From a checkpoint of a small mixture-of-experts model trained on Wikipedia: a sigmoid router, 556M tokens.
Below are experts of layer 7 (counted from 0) of a mixture-of-experts language model. Rows are named router (the router's row for the expert), up (a neuron's input weights, with its number) and show model dimensions 128-255. Each number is 50 + 15 x the weight over its row's rms, rounded and kept within 0 to 99.
After each expert's rows: a language model's description of what the expert responds to. This comes from a sample of Wikipedia text that the model never trained on.

# expert 18
router:55 71 71 56 65 30 28 51 67 38 57 69 57 64 40 41 40 67 25 37 16 60 68 40 33 68 13 55 16 70 41 36 57 37 37 22 62 33 36 41 70 42 73 65 47 37 56 54 27 50 40 42 45 51 58 60 78 49 30 44 55 13 45 55 81 49 34 59 34 51 53 23 71 70 50 70 49 40 45 46 27 63 35 47 66 62 50 23 37 50 32 67 41 41 61 50 77 65 55 75 45 26 67 88 69 54 27 52 62 32 36 88 40 62 73 26 17 61 66 38 28 44 41 49 62 49 43 40
up0:30 59 32 43 51 60 46 42 60 32 58 64 52 33 30 57 64 46 41 47 52 53 07 86 38 52 45 36 49 64 39 42 77 53 11 73 46 61 55 47 61 55 32 66 76 33 59 43 54 44 50 45 43 75 47 83 64 54 61 34 40 70 41 79 53 31 50 51 28 66 43 44 57 41 39 30 68 51 26 45 48 52 73 39 46 61 47 70 44 36 31 29 48 49 62 28 49 40 23 49 49 53 70 27 49 69 72 50 49 57 63 38 42 65 51 49 49 55 36 45 49 68 49 34 51 39 47 31
up1:72 55 34 47 50 39 37 60 78 45 36 68 66 29 33 35 35 48 30 59 25 20 65 45 40 30 75 46 48 54 24 54 39 76 69 52 69 67 14 44 64 42 39 59 56 19 44 60 22 59 26 49 48 57 51 27 71 36 27 49 50 62 32 53 38 50 64 66 51 53 72 53 50 51 65 57 31 39 70 54 44 43 43 34 37 72 37 40 40 26 51 45 75 40 73 66 58 34 68 23 45 27 55 62 62 45 22 68 87 17 42 83 57 76 66 53 57 23 48 44 41 20 65 62 40 68 68 43
up2:22 55 43 37 65 49 68 38 55 52 36 35 63 54 59 47 54 19 32 71 42 70 74 26 71 73 58 46 38 74 43 54 36 45 45 50 55 70 42 50 46 39 62 44 24 55 63 43 73 47 58 51 65 50 20 50 33 66 49 35 50 62 52 65 08 58 78 53 61 27 71 34 47 41 57 55 78 49 74 51 54 48 35 70 30 56 36 49 60 58 50 54 44 51 48 46 68 35 52 36 48 18 41 70 52 46 70 53 66 27 38 41 84 37 50 70 65 34 87 55 72 41 59 80 54 43 34 37
up3:55 55 37 71 52 43 47 65 68 52 53 46 07 49 17 28 70 39 58 36 42 74 53 50 32 65 48 42 46 46 39 63 49 46 49 48 42 70 61 58 56 30 37 51 34 73 50 37 33 52 26 45 39 43 36 40 28 63 59 55 39 29 54 26 52 55 69 73 56 54 46 50 85 61 41 31 45 66 62 75 27 45 43 48 50 62 60 53 43 58 40 57 52 52 42 39 83 66 44 41 58 47 34 48 31 48 63 69 46 69 30 91 60 51 52 64 50 54 63 55 79 39 44 67 54 34 37 52
up4:55 77 51 47 60 28 53 38 38 29 58 54 52 22 43 65 29 28 45 36 37 79 32 58 50 58 68 64 61 56 47 49 48 33 53 50 52 18 43 75 71 44 51 46 40 17 68 15 54 46 28 53 44 50 52 37 76 70 29 67 51 52 26 71 86 53 31 58 36 55 37 65 67 68 77 35 63 47 48 40 52 76 40 28 34 81 56 57 35 36 42 45 58 31 65 69 72 37 44 47 31 53 24 48 39 68 48 22 79 45 53 41 45 27 62 53 69 29 77 38 74 51 47 55 38 63 24 63
It responds to: Colons after infobox labels, role nouns like editor, chairman, CEO, and conjunctions such as that, because, where, which.

# expert 5
router:47 52 40 71 61 57 51 57 83 25 53 69 61 57 46 53 68 33 45 34 38 45 70 67 58 61 31 31 41 61 55 47 54 16 30 36 53 44 66 31 94 36 64 63 66 21 49 46 56 42 42 54 59 69 59 80 53 32 43 35 75 44 47 41 64 42 46 73 54 40 69 37 46 61 41 56 48 33 45 59 34 40 34 47 53 86 44 27 33 44 35 23 26 34 39 52 67 61 51 69 48 21 55 58 57 53 46 43 61 55 39 59 15 41 68 60 57 62 49 58 53 27 52 47 58 50 55 63
up7:75 38 49 30 33 32 56 45 63 37 44 49 51 52 52 40 48 39 26 67 58 36 27 19 44 57 54 20 25 48 47 58 53 27 65 40 66 64 77 82 76 37 33 26 63 42 64 39 52 64 36 65 39 46 61 66 48 37 62 45 62 64 41 33 63 58 63 55 61 47 50 52 43 68 58 74 86 54 51 20 55 65 31 44 44 71 64 47 52 57 40 64 50 39 64 61 52 53 62 44 40 57 58 24 72 56 37 36 80 53 23 55 55 46 40 53 43 52 45 53 31 43 47 62 31 13 69 57
up8:45 48 49 67 45 53 62 51 34 29 26 88 46 24 64 38 71 59 08 76 61 53 30 67 42 40 52 29 66 71 54 33 73 43 46 38 66 54 63 88 71 66 55 61 46 67 69 50 86 41 59 45 62 67 56 69 46 50 36 58 44 47 40 67 44 82 68 74 32 38 20 60 49 60 64 29 47 49 33 63 32 66 77 59 41 56 57 35 53 54 56 60 68 42 55 38 58 74 71 43 24 51 50 33 40 35 64 53 51 69 51 70 49 41 47 63 61 53 62 15 16 87 66 41 66 60 30 33
up9:52 50 53 59 38 30 46 30 62 63 43 45 24 53 25 39 62 57 59 35 46 28 40 45 35 60 45 40 52 54 58 38 58 49 26 50 45 63 63 40 37 54 28 39 62 48 56 56 75 62 61 43 27 34 52 42 39 49 60 45 28 39 46 76 60 54 27 48 37 48 53 71 49 62 63 59 47 32 49 59 25 42 50 39 55 54 24 18 66 44 49 48 25 66 42 69 95 44 43 50 66 45 71 71 41 32 45 32 60 39 36 61 60 70 54 37 73 24 51 65 36 45 48 41 38 45 31 59
up10:57 63 69 47 42 35 18 42 39 26 52 52 50 52 76 61 55 66 36 45 62 51 53 21 61 24 41 93 34 45 43 32 73 74 63 37 34 36 39 76 48 40 63 54 57 53 49 50 41 62 59 53 42 77 54 35 65 51 40 83 50 35 78 68 53 47 49 60 43 46 32 24 34 37 56 54 47 49 66 42 77 41 33 76 50 33 34 48 57 57 29 41 27 60 69 72 38 74 62 55 67 22 54 42 46 47 49 45 27 35 74 48 56 71 44 69 42 40 60 48 66 60 59 53 66 48 45 42
up11:59 62 34 47 58 74 43 46 29 67 61 70 37 59 60 40 32 75 44 49 69 33 54 63 35 58 42 44 69 45 48 40 49 37 50 22 31 63 35 44 47 35 52 25 44 74 56 31 25 51 50 54 90 54 83 44 43 50 50 21 50 41 22 54 42 35 53 55 57 53 63 58 42 77 65 40 61 48 49 47 54 56 56 38 46 58 37 56 28 61 54 43 18 38 43 44 66 44 07 58 46 20 70 59 48 41 44 73 60 57 50 64 51 32 45 38 50 54 59 34 31 60 68 51 43 43 58 60
It responds to: Opening parentheses before ages or date ranges in infoboxes, such as (age 25) and (2016–present), plus pieces of Cyrillic, Greek, CJK and accented words.

# expert 12
router:51 31 33 51 67 31 51 42 75 23 57 53 45 52 35 55 74 39 41 46 31 42 73 56 46 63 45 48 29 55 40 50 26 49 49 19 56 51 42 46 89 34 70 56 52 43 63 48 52 59 29 49 44 81 47 50 57 44 53 13 46 25 34 55 56 33 52 61 37 33 49 46 41 55 47 41 47 43 68 45 31 66 24 39 56 67 34 33 53 54 31 38 41 29 62 54 64 52 55 43 51 41 64 84 41 63 57 54 69 46 22 71 31 42 48 18 55 29 66 43 39 42 52 33 61 48 36 55
up0:61 53 36 41 44 49 35 28 84 42 54 53 71 57 76 36 61 42 37 45 37 44 48 32 64 61 23 12 46 36 73 29 51 49 47 55 63 33 49 43 78 34 49 48 62 62 52 37 62 51 60 35 68 81 34 44 54 29 34 55 61 37 35 89 49 40 40 57 67 45 52 41 54 74 35 77 56 40 74 90 34 62 32 56 46 48 41 29 27 29 45 48 51 33 46 68 50 52 50 49 53 37 52 67 25 19 33 53 56 36 49 81 45 54 60 42 51 60 46 60 66 34 68 61 56 66 34 48
up1:54 43 76 39 33 69 53 23 69 37 60 35 47 31 61 40 42 58 39 65 54 23 51 61 49 55 25 32 44 46 44 44 40 53 39 35 51 43 48 48 62 27 69 60 38 67 65 47 66 36 59 57 43 62 42 74 45 58 70 69 39 25 31 53 49 91 31 53 30 51 51 56 81 17 85 59 53 27 62 52 46 63 50 58 81 70 41 22 77 34 44 35 67 42 36 67 54 48 80 46 43 56 48 51 41 34 49 41 61 34 19 44 61 57 63 45 43 48 50 54 63 21 50 53 46 52 67 39
up2:19 37 49 64 50 39 60 36 85 45 45 44 45 49 66 42 52 36 65 48 59 63 42 81 43 79 46 63 51 44 64 53 59 57 35 26 63 55 68 56 66 58 78 53 67 34 46 52 51 26 58 37 51 50 65 61 44 50 62 49 64 39 32 50 51 58 48 89 66 35 33 70 55 59 62 61 46 67 37 63 51 37 47 38 30 59 40 34 64 43 38 45 40 58 32 44 46 68 48 60 61 46 40 40 53 57 19 47 52 22 77 75 35 31 64 51 43 45 71 40 53 47 84 23 36 61 21 44
up3:21 77 85 46 59 30 46 38 72 35 42 39 77 54 30 50 64 14 69 69 59 58 25 54 54 30 34 43 49 35 42 41 55 36 38 48 60 42 49 45 66 54 67 43 84 51 69 42 41 61 57 53 60 73 44 68 51 25 59 50 38 48 29 60 51 56 40 61 54 28 66 54 58 38 68 47 56 23 41 40 32 30 38 50 31 53 35 30 62 81 26 17 44 55 32 51 81 60 66 65 37 41 55 28 49 51 60 20 78 39 48 65 46 91 62 63 55 51 69 33 79 32 64 50 56 40 34 36
up4:51 39 45 38 32 48 70 48 55 49 66 38 72 74 19 43 59 72 52 35 23 65 40 47 38 49 46 51 41 55 34 32 47 21 65 55 50 80 48 25 43 21 53 46 49 60 53 46 49 38 84 59 23 52 50 41 44 63 06 46 53 56 35 68 71 74 54 42 51 47 60 65 72 53 35 55 68 75 32 21 55 34 60 27 47 75 56 53 36 69 30 58 50 36 68 66 47 74 47 57 51 43 17 70 37 38 58 51 47 54 53 65 25 48 51 31 63 22 62 45 41 45 48 46 33 57 70 36
It responds to: Pieces of non-English, often European, personal and place names, and particles like de, von, van, such as Eduard, Boris, Calle.

# expert 37
router:54 53 58 37 63 35 63 44 65 40 37 60 65 62 56 55 32 34 36 47 43 48 58 60 53 68 42 45 16 58 38 47 55 55 35 41 81 53 32 56 87 21 67 53 43 50 67 64 45 58 45 34 65 97 48 72 47 66 52 51 58 65 50 54 54 28 36 62 10 28 59 51 39 65 43 52 74 64 56 66 26 64 55 52 36 75 41 35 23 53 19 67 43 30 59 49 69 47 34 41 49 35 45 43 73 59 72 55 59 03 49 70 34 52 48 48 34 52 73 44 45 30 47 38 76 28 43 32
up0:29 51 61 22 49 46 36 64 64 32 57 66 71 29 42 32 40 82 60 27 54 44 42 59 32 45 46 50 40 57 63 18 64 41 26 37 13 26 52 53 67 45 75 46 59 72 59 48 67 55 74 69 30 64 51 60 56 52 35 40 67 47 55 47 21 66 68 51 70 72 34 54 44 43 94 33 69 50 63 59 48 35 53 28 28 67 21 37 73 62 47 48 64 48 40 23 80 54 32 41 45 51 52 32 70 55 39 30 48 48 53 50 54 34 55 46 69 62 59 34 48 27 25 52 45 26 55 48
up1:42 58 38 61 27 50 58 37 70 26 29 85 46 42 55 39 48 50 36 10 39 43 55 50 65 63 42 66 24 46 42 67 47 66 31 41 41 29 50 43 66 24 43 44 75 60 63 79 11 57 38 66 48 50 60 67 49 38 51 35 50 48 47 59 43 29 62 66 26 57 42 43 54 75 71 37 58 35 42 46 75 30 50 63 56 52 57 17 09 38 53 54 25 53 60 54 58 64 63 63 26 47 51 47 79 71 33 62 22 37 44 69 52 64 57 61 78 48 52 79 38 36 29 45 57 24 65 33
up2:45 44 39 71 51 56 72 42 46 50 29 38 43 35 28 61 89 39 70 58 21 57 16 62 72 58 61 56 41 54 33 59 50 62 41 65 50 35 42 76 64 59 56 68 42 48 61 37 51 52 54 84 46 61 69 72 23 77 17 42 45 54 63 59 45 33 64 68 84 45 47 35 61 62 67 48 23 14 42 57 68 40 49 59 41 64 56 57 48 61 50 67 56 40 67 58 32 46 63 20 39 29 29 72 53 41 64 39 50 28 49 61 46 38 42 46 46 48 95 64 46 65 63 60 27 56 68 57
up3:56 56 59 63 45 29 26 19 65 30 27 87 44 39 57 41 52 50 70 46 54 46 41 70 38 53 53 53 41 32 44 60 72 53 37 36 45 57 38 46 44 58 62 44 56 63 45 39 33 61 41 62 44 53 50 35 70 43 81 17 58 55 40 44 70 26 13 79 62 38 51 65 58 87 42 57 71 44 34 62 31 44 27 48 39 33 47 58 52 40 42 61 44 47 67 60 33 38 43 60 20 55 27 33 61 59 31 52 43 42 57 52 47 78 52 47 51 64 72 34 66 33 52 54 42 30 28 54
up4:40 74 46 27 57 45 78 55 59 38 30 27 55 58 43 54 68 56 51 67 41 42 39 32 49 57 41 66 26 48 18 52 38 28 76 47 29 58 49 64 78 69 70 65 35 65 63 61 37 30 45 34 42 89 55 74 41 55 61 47 58 48 53 52 54 49 49 48 44 38 45 36 39 77 71 42 56 20 45 43 46 59 58 19 47 60 16 76 51 39 36 61 65 56 67 25 83 49 66 43 39 47 49 48 49 37 67 39 78 38 40 78 26 55 44 67 37 29 83 37 35 66 32 66 67 51 29 65
It responds to: Periods after initials, et al., ampersands and Latin family or species endings in citations and taxonomy, such as H. G., -idae, -ensis.

# expert 4
router:63 63 49 64 59 42 56 44 64 00 48 46 58 60 33 61 54 43 55 46 37 58 87 50 43 53 39 38 58 68 41 49 77 39 40 35 48 63 43 32 65 43 68 59 51 40 47 44 55 72 64 42 53 81 58 41 52 54 56 73 73 32 28 63 52 69 61 66 33 42 51 37 43 43 67 72 32 35 41 28 28 55 39 39 69 66 37 50 25 63 33 11 50 18 86 47 77 54 48 54 80 39 71 67 46 52 30 62 55 45 33 57 10 75 83 38 37 46 49 51 20 32 58 36 35 72 46 39
up1:58 44 45 31 33 38 32 59 54 43 42 48 28 61 50 74 47 50 57 56 37 77 68 62 86 54 09 59 61 56 61 60 54 29 56 43 48 51 53 43 33 51 52 49 36 45 50 68 50 35 64 40 57 67 66 66 35 56 24 65 42 41 70 52 47 79 41 38 66 35 72 62 41 55 36 56 55 66 35 30 30 67 68 42 73 58 79 45 33 57 58 51 59 41 27 47 64 27 64 59 34 34 28 46 43 44 47 40 70 66 57 62 57 61 46 48 47 68 39 42 37 79 56 45 50 61 50 47
up2:51 43 47 55 48 57 49 66 50 38 41 49 64 52 26 50 07 45 50 15 53 71 69 58 28 73 52 42 66 80 49 43 66 52 29 45 77 79 12 47 40 66 47 54 42 49 33 29 45 42 35 43 34 31 56 73 55 31 73 68 48 64 82 66 73 31 73 80 34 68 26 50 60 44 43 47 42 35 53 58 80 23 57 21 37 23 63 54 45 53 56 60 46 27 64 53 48 35 55 12 48 50 39 42 37 63 48 53 58 61 54 52 54 57 60 56 15 40 38 50 37 43 30 44 46 65 44 64
up3:60 49 49 25 72 49 56 35 74 31 21 77 50 45 46 65 39 44 32 35 49 30 34 26 30 55 60 45 52 35 37 50 72 51 46 47 46 49 41 60 40 59 30 66 60 41 63 85 28 19 41 68 57 70 37 30 39 61 60 54 39 63 65 36 50 57 64 46 62 24 78 53 67 45 80 44 59 44 56 63 28 61 42 20 36 57 50 22 38 67 49 54 53 25 72 59 38 49 41 32 45 37 41 48 34 31 51 38 43 84 46 41 34 32 47 28 57 44 48 32 30 54 70 41 47 49 24 54
up4:32 50 62 50 33 29 45 68 37 59 68 46 77 38 23 61 28 60 62 26 53 65 48 64 51 40 43 44 28 65 58 65 57 50 70 58 44 50 31 59 16 35 34 38 01 56 72 18 40 76 57 43 66 38 35 49 50 67 51 68 54 47 43 22 30 84 79 47 28 71 58 38 40 40 44 57 24 57 56 63 47 56 37 53 67 67 71 37 54 51 45 46 72 43 34 54 63 62 61 49 68 42 59 45 23 44 39 67 52 38 46 42 53 49 31 23 64 20 71 35 36 36 59 46 62 47 63 25
up5:71 28 42 41 54 76 55 44 93 56 53 60 62 26 31 59 88 60 33 31 52 62 65 49 56 36 26 64 43 56 57 49 56 43 62 47 48 46 67 67 49 42 44 55 63 40 43 65 54 69 37 40 66 62 46 39 55 52 54 34 43 44 34 44 53 44 44 35 11 40 64 49 41 23 49 43 36 24 61 71 21 29 65 63 91 60 41 44 47 60 45 47 40 28 42 31 64 51 33 54 53 66 68 68 33 51 62 71 35 48 25 56 38 47 25 42 53 48 69 46 18 43 62 74 59 56 61 33
It responds to: First pieces of longer split words in running prose, often verb or noun stems before -ed/-ing/-ation, like arbit, legisl, black(mailing), gra(pple).

# expert 31
router:41 48 52 55 55 39 56 39 70 28 49 68 53 54 27 57 55 53 47 45 40 66 64 52 47 67 48 43 34 51 44 40 55 20 52 48 49 68 56 38 75 16 61 49 38 37 24 64 29 65 39 55 72 61 65 85 59 61 65 47 43 59 31 51 64 45 49 61 27 57 66 64 48 46 20 55 62 45 42 51 56 47 45 48 44 76 33 47 25 60 49 31 26 43 47 34 63 50 32 49 55 29 42 59 68 56 41 48 80 36 42 57 37 79 75 52 61 65 73 37 38 33 58 29 49 41 72 38
up0:52 42 61 58 63 38 39 39 58 33 21 42 30 28 79 47 47 66 74 30 19 59 55 86 41 49 48 34 34 39 49 48 47 48 65 25 48 60 55 46 45 16 48 53 25 52 52 36 56 40 66 32 52 58 62 68 41 47 26 54 50 46 52 58 40 48 67 54 19 57 21 42 50 51 46 52 75 58 44 42 78 58 59 64 15 47 70 25 43 48 52 50 31 23 44 50 58 42 31 45 46 41 42 77 75 69 14 38 45 72 32 67 62 62 53 60 43 51 74 41 53 59 61 61 44 61 56 33
up1:36 28 51 62 50 54 53 45 58 46 69 61 67 29 34 62 48 60 61 66 67 43 54 47 50 62 55 52 40 33 49 75 52 77 49 48 50 68 36 42 48 31 46 48 28 52 45 70 73 54 57 51 71 50 68 45 31 47 46 56 64 61 61 18 18 48 69 67 51 42 22 78 84 65 54 35 83 40 42 51 55 52 27 71 71 58 71 48 33 35 42 41 74 68 74 72 32 54 63 42 52 60 45 51 41 52 61 42 43 16 56 48 42 63 21 67 47 53 79 54 52 34 44 58 45 25 51 62
up2:39 55 53 63 61 44 38 14 35 27 54 78 33 58 47 37 38 78 62 37 28 52 53 50 37 74 72 40 36 62 43 33 62 60 46 47 45 71 83 40 70 44 54 73 84 59 32 85 49 57 60 58 50 68 61 72 25 48 57 18 46 50 61 69 67 63 68 46 62 38 39 69 44 76 36 28 50 54 47 78 44 41 53 34 48 69 42 48 31 52 61 32 58 49 36 61 65 46 50 70 55 36 57 44 56 16 49 32 73 37 43 28 40 79 42 54 35 55 54 55 26 71 64 51 35 32 66 67
up3:75 47 61 53 32 45 23 67 55 27 13 23 40 30 68 16 60 30 57 47 76 38 47 43 62 71 36 57 48 64 41 56 66 41 58 65 58 78 46 38 66 43 43 51 43 57 44 66 48 39 46 46 32 60 45 34 77 74 51 18 46 29 44 47 64 41 60 66 48 76 84 31 52 67 57 56 75 42 34 59 50 47 37 42 64 51 62 75 72 40 48 55 42 37 76 47 46 35 54 53 43 47 47 65 16 49 50 49 65 14 44 61 28 41 49 66 28 55 38 59 88 49 30 62 52 60 48 35
up4:56 34 42 46 33 65 52 20 72 22 31 33 60 54 63 37 49 42 45 83 34 64 49 29 23 77 40 66 30 63 56 33 23 37 59 57 37 38 40 41 54 39 56 38 56 61 53 52 72 34 67 47 44 68 64 54 57 58 30 66 46 29 48 78 64 54 52 68 60 49 44 67 79 72 53 34 65 55 30 44 57 22 63 39 54 43 39 33 40 69 32 39 27 28 74 52 46 43 47 45 47 55 55 46 48 54 37 56 42 25 74 61 42 35 59 47 61 30 57 34 38 58 39 48 59 41 41 61
It responds to: Year-range dashes, century and date numbers, and word-pieces of Latin species names or geologic periods, such as 1764–1822, Miocene.

# expert 24
router:57 50 36 49 70 34 49 49 62 47 45 39 57 55 33 51 54 46 35 42 59 50 62 78 66 55 58 51 55 55 31 38 39 39 43 41 31 43 36 34 74 26 62 55 44 34 73 47 30 38 36 60 50 78 55 63 64 67 53 43 45 28 51 34 58 56 64 79 39 46 62 48 68 45 42 58 52 25 37 35 27 67 28 30 66 71 28 36 48 47 22 51 02 30 67 59 61 54 47 53 47 29 48 67 56 50 35 47 57 37 37 71 22 39 66 30 53 58 67 46 49 27 42 43 54 43 59 58
up1:53 50 55 49 70 31 44 53 47 41 61 56 82 31 41 58 71 61 57 56 57 12 55 46 43 40 38 31 43 43 44 25 75 52 18 50 32 72 49 50 78 28 49 62 39 54 48 45 72 63 45 42 41 97 80 45 46 63 51 45 42 59 33 43 52 59 41 24 28 25 48 61 68 18 67 42 60 53 30 48 45 56 43 37 45 47 49 30 46 62 24 33 49 33 53 56 89 63 61 70 59 32 46 36 57 34 66 51 51 57 45 51 47 66 49 39 51 47 69 45 19 34 45 31 38 53 50 39
up2:38 56 61 42 59 66 61 38 66 48 44 57 65 62 46 29 31 47 57 11 53 41 62 65 36 50 50 48 32 88 63 31 44 51 52 66 42 44 29 39 49 57 50 34 62 44 40 24 49 26 54 53 44 39 77 43 65 71 44 42 69 43 84 72 82 42 76 67 52 72 28 51 35 71 36 67 25 34 44 47 54 36 40 55 71 71 34 54 19 57 40 68 42 50 58 22 59 59 54 53 85 15 37 69 56 49 13 67 50 49 24 44 50 37 62 39 63 49 50 28 53 47 42 77 45 56 33 39
up3:21 40 69 35 49 37 39 29 67 49 78 53 49 52 66 55 63 62 31 36 41 78 36 54 46 56 60 19 62 29 51 28 64 39 77 38 52 63 47 47 55 43 57 44 65 50 40 47 50 32 52 87 65 62 31 59 85 32 44 43 62 35 43 28 36 87 68 58 79 48 58 39 43 70 52 46 59 62 42 32 53 47 47 62 43 69 64 45 35 20 51 47 16 59 24 71 60 52 71 68 66 51 37 47 15 35 41 58 72 44 34 54 67 52 48 33 48 32 55 71 38 31 74 39 46 50 58 53
up4:71 53 56 56 52 53 43 17 52 48 71 34 51 38 40 61 60 48 56 29 64 45 66 61 54 42 51 39 40 63 40 34 44 50 38 54 62 63 46 29 69 15 65 61 44 43 48 42 54 46 52 46 36 88 83 43 88 66 52 51 41 58 28 50 52 57 31 48 40 60 49 58 58 29 44 46 25 62 36 55 33 33 66 47 49 59 64 24 31 51 39 61 52 12 47 29 55 76 51 50 83 15 81 45 57 39 65 52 75 39 17 62 65 55 31 50 52 45 74 55 40 39 34 46 44 42 54 39
up5:66 54 66 70 59 44 53 15 70 48 52 47 50 36 41 49 60 67 54 40 48 24 59 51 44 44 36 36 36 77 38 19 73 56 42 86 45 88 49 44 61 23 46 54 82 51 41 44 72 58 33 42 53 60 73 49 70 53 37 46 73 48 17 67 47 56 11 51 41 52 50 56 31 49 51 51 31 47 28 51 40 39 58 43 55 63 58 22 31 51 30 41 65 27 49 51 66 77 52 60 41 22 57 33 37 39 71 45 72 47 35 74 53 77 21 12 54 46 65 47 30 36 55 60 53 32 50 53
It responds to: Closing == or === of section headings and line breaks after article titles before infobox fields, plus taxonomy words like Species.

# expert 48
router:51 62 53 58 44 31 51 39 75 34 69 36 64 32 48 49 44 42 52 31 15 66 73 56 52 54 36 34 20 66 26 52 52 47 43 57 35 68 48 40 53 44 56 66 48 48 81 83 46 32 51 42 49 55 59 71 65 60 64 54 72 31 30 60 42 66 70 64 43 30 56 55 39 62 39 41 60 20 56 57 41 46 41 51 82 65 52 40 38 54 51 57 61 41 72 73 67 56 74 74 58 61 61 58 37 62 33 33 41 42 54 50 44 49 67 42 44 33 47 64 42 50 36 48 57 50 52 61
up0:59 78 54 49 68 14 35 35 21 48 70 85 68 46 62 11 62 33 62 52 61 54 52 60 38 80 73 61 28 54 40 55 50 46 63 28 63 57 73 49 68 55 61 50 40 53 52 48 69 23 41 53 54 87 59 66 53 38 29 44 51 58 42 53 47 71 56 64 65 63 40 57 34 58 55 47 45 41 28 52 75 41 62 46 51 45 53 38 49 42 50 43 36 67 57 69 73 28 60 70 36 56 49 68 38 60 62 54 37 61 41 31 51 52 43 29 60 50 49 11 59 54 57 52 50 65 67 64
up1:41 73 88 64 70 65 50 39 61 66 41 58 70 52 39 59 64 82 34 72 39 64 38 36 40 54 38 46 33 91 53 20 47 39 41 47 45 37 27 37 56 22 44 20 30 43 80 32 44 42 28 45 53 60 45 59 46 30 58 42 61 44 62 45 85 55 37 47 57 29 73 56 48 55 46 56 47 54 64 40 63 60 45 50 38 52 59 37 47 36 40 69 51 53 36 62 48 31 47 66 58 38 64 51 33 62 57 37 69 44 52 35 45 37 73 44 42 38 49 32 34 26 42 56 48 52 52 34
up2:44 53 68 44 32 61 71 56 45 40 48 73 65 64 34 54 70 44 53 16 37 57 64 62 59 65 40 61 56 54 23 36 75 33 39 34 87 49 63 30 47 46 66 48 58 37 60 59 18 80 40 49 67 46 77 77 35 61 52 59 28 27 40 73 54 32 48 78 45 37 51 47 35 69 49 65 39 65 40 42 51 42 41 38 63 65 69 40 38 74 12 21 55 70 12 45 32 54 54 70 55 46 54 74 67 37 31 57 75 71 47 34 37 20 57 45 42 30 61 83 39 34 56 40 62 33 49 67
up3:64 33 74 51 49 75 51 35 83 79 43 56 63 66 38 58 38 23 42 81 57 45 53 57 56 44 51 58 46 30 40 50 46 42 44 60 71 36 69 67 49 26 51 37 31 47 39 27 62 51 59 57 56 64 69 25 57 78 47 53 83 47 61 57 40 71 43 34 69 83 44 59 56 53 52 48 65 52 53 36 51 43 56 32 46 66 52 38 62 37 36 27 30 44 49 56 56 58 50 70 65 50 42 23 66 53 43 73 61 61 47 43 39 38 47 36 11 62 57 41 31 58 50 43 35 45 74 43
up4:42 43 26 55 50 21 48 31 53 63 38 68 69 34 38 61 53 63 47 52 54 56 54 58 34 47 53 75 53 63 51 62 50 50 50 34 44 68 46 67 69 45 30 83 74 27 58 46 49 50 35 77 38 83 44 39 34 56 47 40 47 74 60 39 51 69 53 57 47 26 64 75 69 32 41 36 48 39 30 42 75 36 36 63 37 48 54 47 55 55 59 52 57 62 61 60 98 30 48 37 47 68 44 69 46 38 55 53 52 40 29 75 58 59 45 42 40 25 26 42 37 62 28 58 62 58 38 64
It responds to: Word-internal pieces after an initial letter or piece, such as d-or-mer, sl-as-her, fibre-op-tic, plus heading words like History, Battle, War.